Weights of a small mixture-of-experts language model, trained from scratch on English Wikipedia.
Training: a variant of Adam for the experts, 19651 steps.
Below are experts of layer 10 (counted from 0) of a mixture-of-experts language model. Rows are named router (the router's row for the expert) and show model dimensions 448-511. Each number is 200 + 20 x the weight over its row's rms, rounded and kept within 0 to 999.
After each expert's rows: "comes after" lists some tokens at least twice as common just before its tokens as in all text. This comes from a sample of Wikipedia text that the model never trained on. Tokens count by the router's weight.

# expert 22
router,194,238,197,187,191,164,224,214,233,201,197,222,208,189,189,176,186,209,218,194,191,193,212,193,202,196,204,198,193,206,196,201,210,209,212,222,211,162,186,191,222,195,230,184,216,187,213,234,208,226,205,203,213,161,221,199,212,193,208,207,230,193,197,216
comes after: " |", " the", "|", " United", " New", " South"

# expert 29
router,202,216,183,216,179,195,219,177,216,202,221,209,187,174,207,191,214,245,216,219,216,200,229,179,202,210,133,183,164,200,167,201,191,195,217,213,216,225,176,218,209,217,218,193,211,220,220,197,241,230,183,223,173,171,193,201,199,196,229,195,203,185,201,206
comes after: " |", "\n", "|", " /", " •", ";"

# expert 35
router,193,233,179,202,200,206,222,225,221,178,229,215,186,229,187,191,193,229,209,192,181,220,226,215,175,227,203,174,192,239,193,209,190,201,194,208,196,205,200,166,217,204,203,203,198,210,200,245,219,202,181,197,228,189,201,216,196,203,204,211,166,198,198,212
comes after: " |", ")", " it", " that", " he", " would"

# expert 0
router,207,203,201,159,203,174,228,178,218,214,233,255,152,223,186,175,169,233,226,195,204,206,178,220,200,244,168,176,203,208,166,205,195,175,228,217,169,191,216,199,174,170,206,205,227,215,189,220,197,194,195,215,192,175,197,197,189,184,189,204,168,188,184,235
comes after: "\n", " =", ".", " ==", " ===", "s."

# expert 1
router,209,210,190,177,206,183,198,197,202,188,215,225,190,195,186,176,203,230,205,173,156,203,223,187,182,192,175,189,169,219,188,196,198,180,203,223,219,187,203,216,226,221,210,216,199,220,191,235,199,240,193,207,210,192,193,175,197,176,210,188,187,189,208,216
comes after: "\n", "|", "-", " ", " May", " November"

# expert 5
router,223,180,188,171,216,144,208,194,227,191,209,166,197,185,167,184,180,221,205,197,204,195,194,210,202,226,164,179,196,197,204,188,208,193,193,260,192,184,176,205,215,199,203,218,226,210,204,198,213,209,209,235,157,202,215,188,203,166,215,214,178,216,191,205
comes after: "\n", " ==", "===", " ===", " In", "=="

# expert 12
router,193,219,177,183,187,170,213,202,213,179,199,208,184,209,189,197,194,200,198,198,153,208,208,180,202,207,196,192,180,203,186,196,184,217,232,246,221,180,165,204,184,174,183,176,213,197,199,219,187,218,193,168,162,178,206,228,179,228,243,203,175,204,220,217
comes after: " |", "|", " Championships", " World", " m", " won"

# expert 20
router,206,227,188,207,182,178,242,191,206,196,211,175,182,245,174,185,177,220,212,197,171,223,180,197,178,205,164,212,178,179,195,211,183,167,207,245,201,206,208,202,208,191,161,216,213,212,177,213,189,228,168,179,176,177,182,180,198,176,202,185,164,172,192,209
comes after: " of", " in", " at", " to", " from", " for"

# expert 32
router,193,229,165,226,200,184,189,206,219,196,235,199,204,200,214,202,199,227,207,202,153,218,246,172,218,226,210,206,185,194,194,231,201,204,214,206,233,175,200,223,205,184,225,171,209,214,184,207,210,200,199,189,169,181,205,219,189,200,248,202,197,174,190,220
comes after: " |", "|", " 0", " /", ":", " USA"

# expert 25
router,221,223,172,188,176,195,236,183,197,172,222,205,193,200,178,175,215,243,222,195,190,189,223,232,146,194,202,196,191,229,186,193,173,186,220,248,201,171,195,191,219,217,208,227,217,174,228,197,206,200,191,212,183,167,210,175,173,198,178,192,195,208,209,208
comes after: " the", " a", " The", " his", " an", "'s"

# expert 10
router,221,202,207,179,204,201,222,207,211,179,198,219,181,207,170,182,186,221,234,191,201,198,199,218,184,219,198,214,189,213,181,210,177,196,226,211,178,211,179,165,227,215,206,222,225,198,192,223,211,236,177,191,200,197,187,207,197,160,203,202,177,182,189,209
comes after: " of", " in", " with", " to", " and", " for"

# expert 14
router,177,245,214,170,188,163,208,217,246,178,218,233,178,217,227,197,209,234,241,232,184,193,213,214,237,200,216,212,164,178,189,196,193,209,196,222,235,198,214,196,203,205,211,174,208,212,211,216,235,219,201,217,181,213,221,236,185,219,202,182,199,189,178,229
comes after: " |", "\n", "|", ");", " W", " season"

# expert 28
router,195,180,210,182,210,148,216,216,230,199,207,216,197,207,195,179,209,214,212,188,234,235,208,209,196,212,190,195,185,202,186,204,155,181,204,224,210,224,206,201,213,177,175,189,220,205,221,209,197,233,177,225,182,182,207,193,206,210,204,194,181,201,206,192
comes after: " of", " ", " in", " on", " for", " to"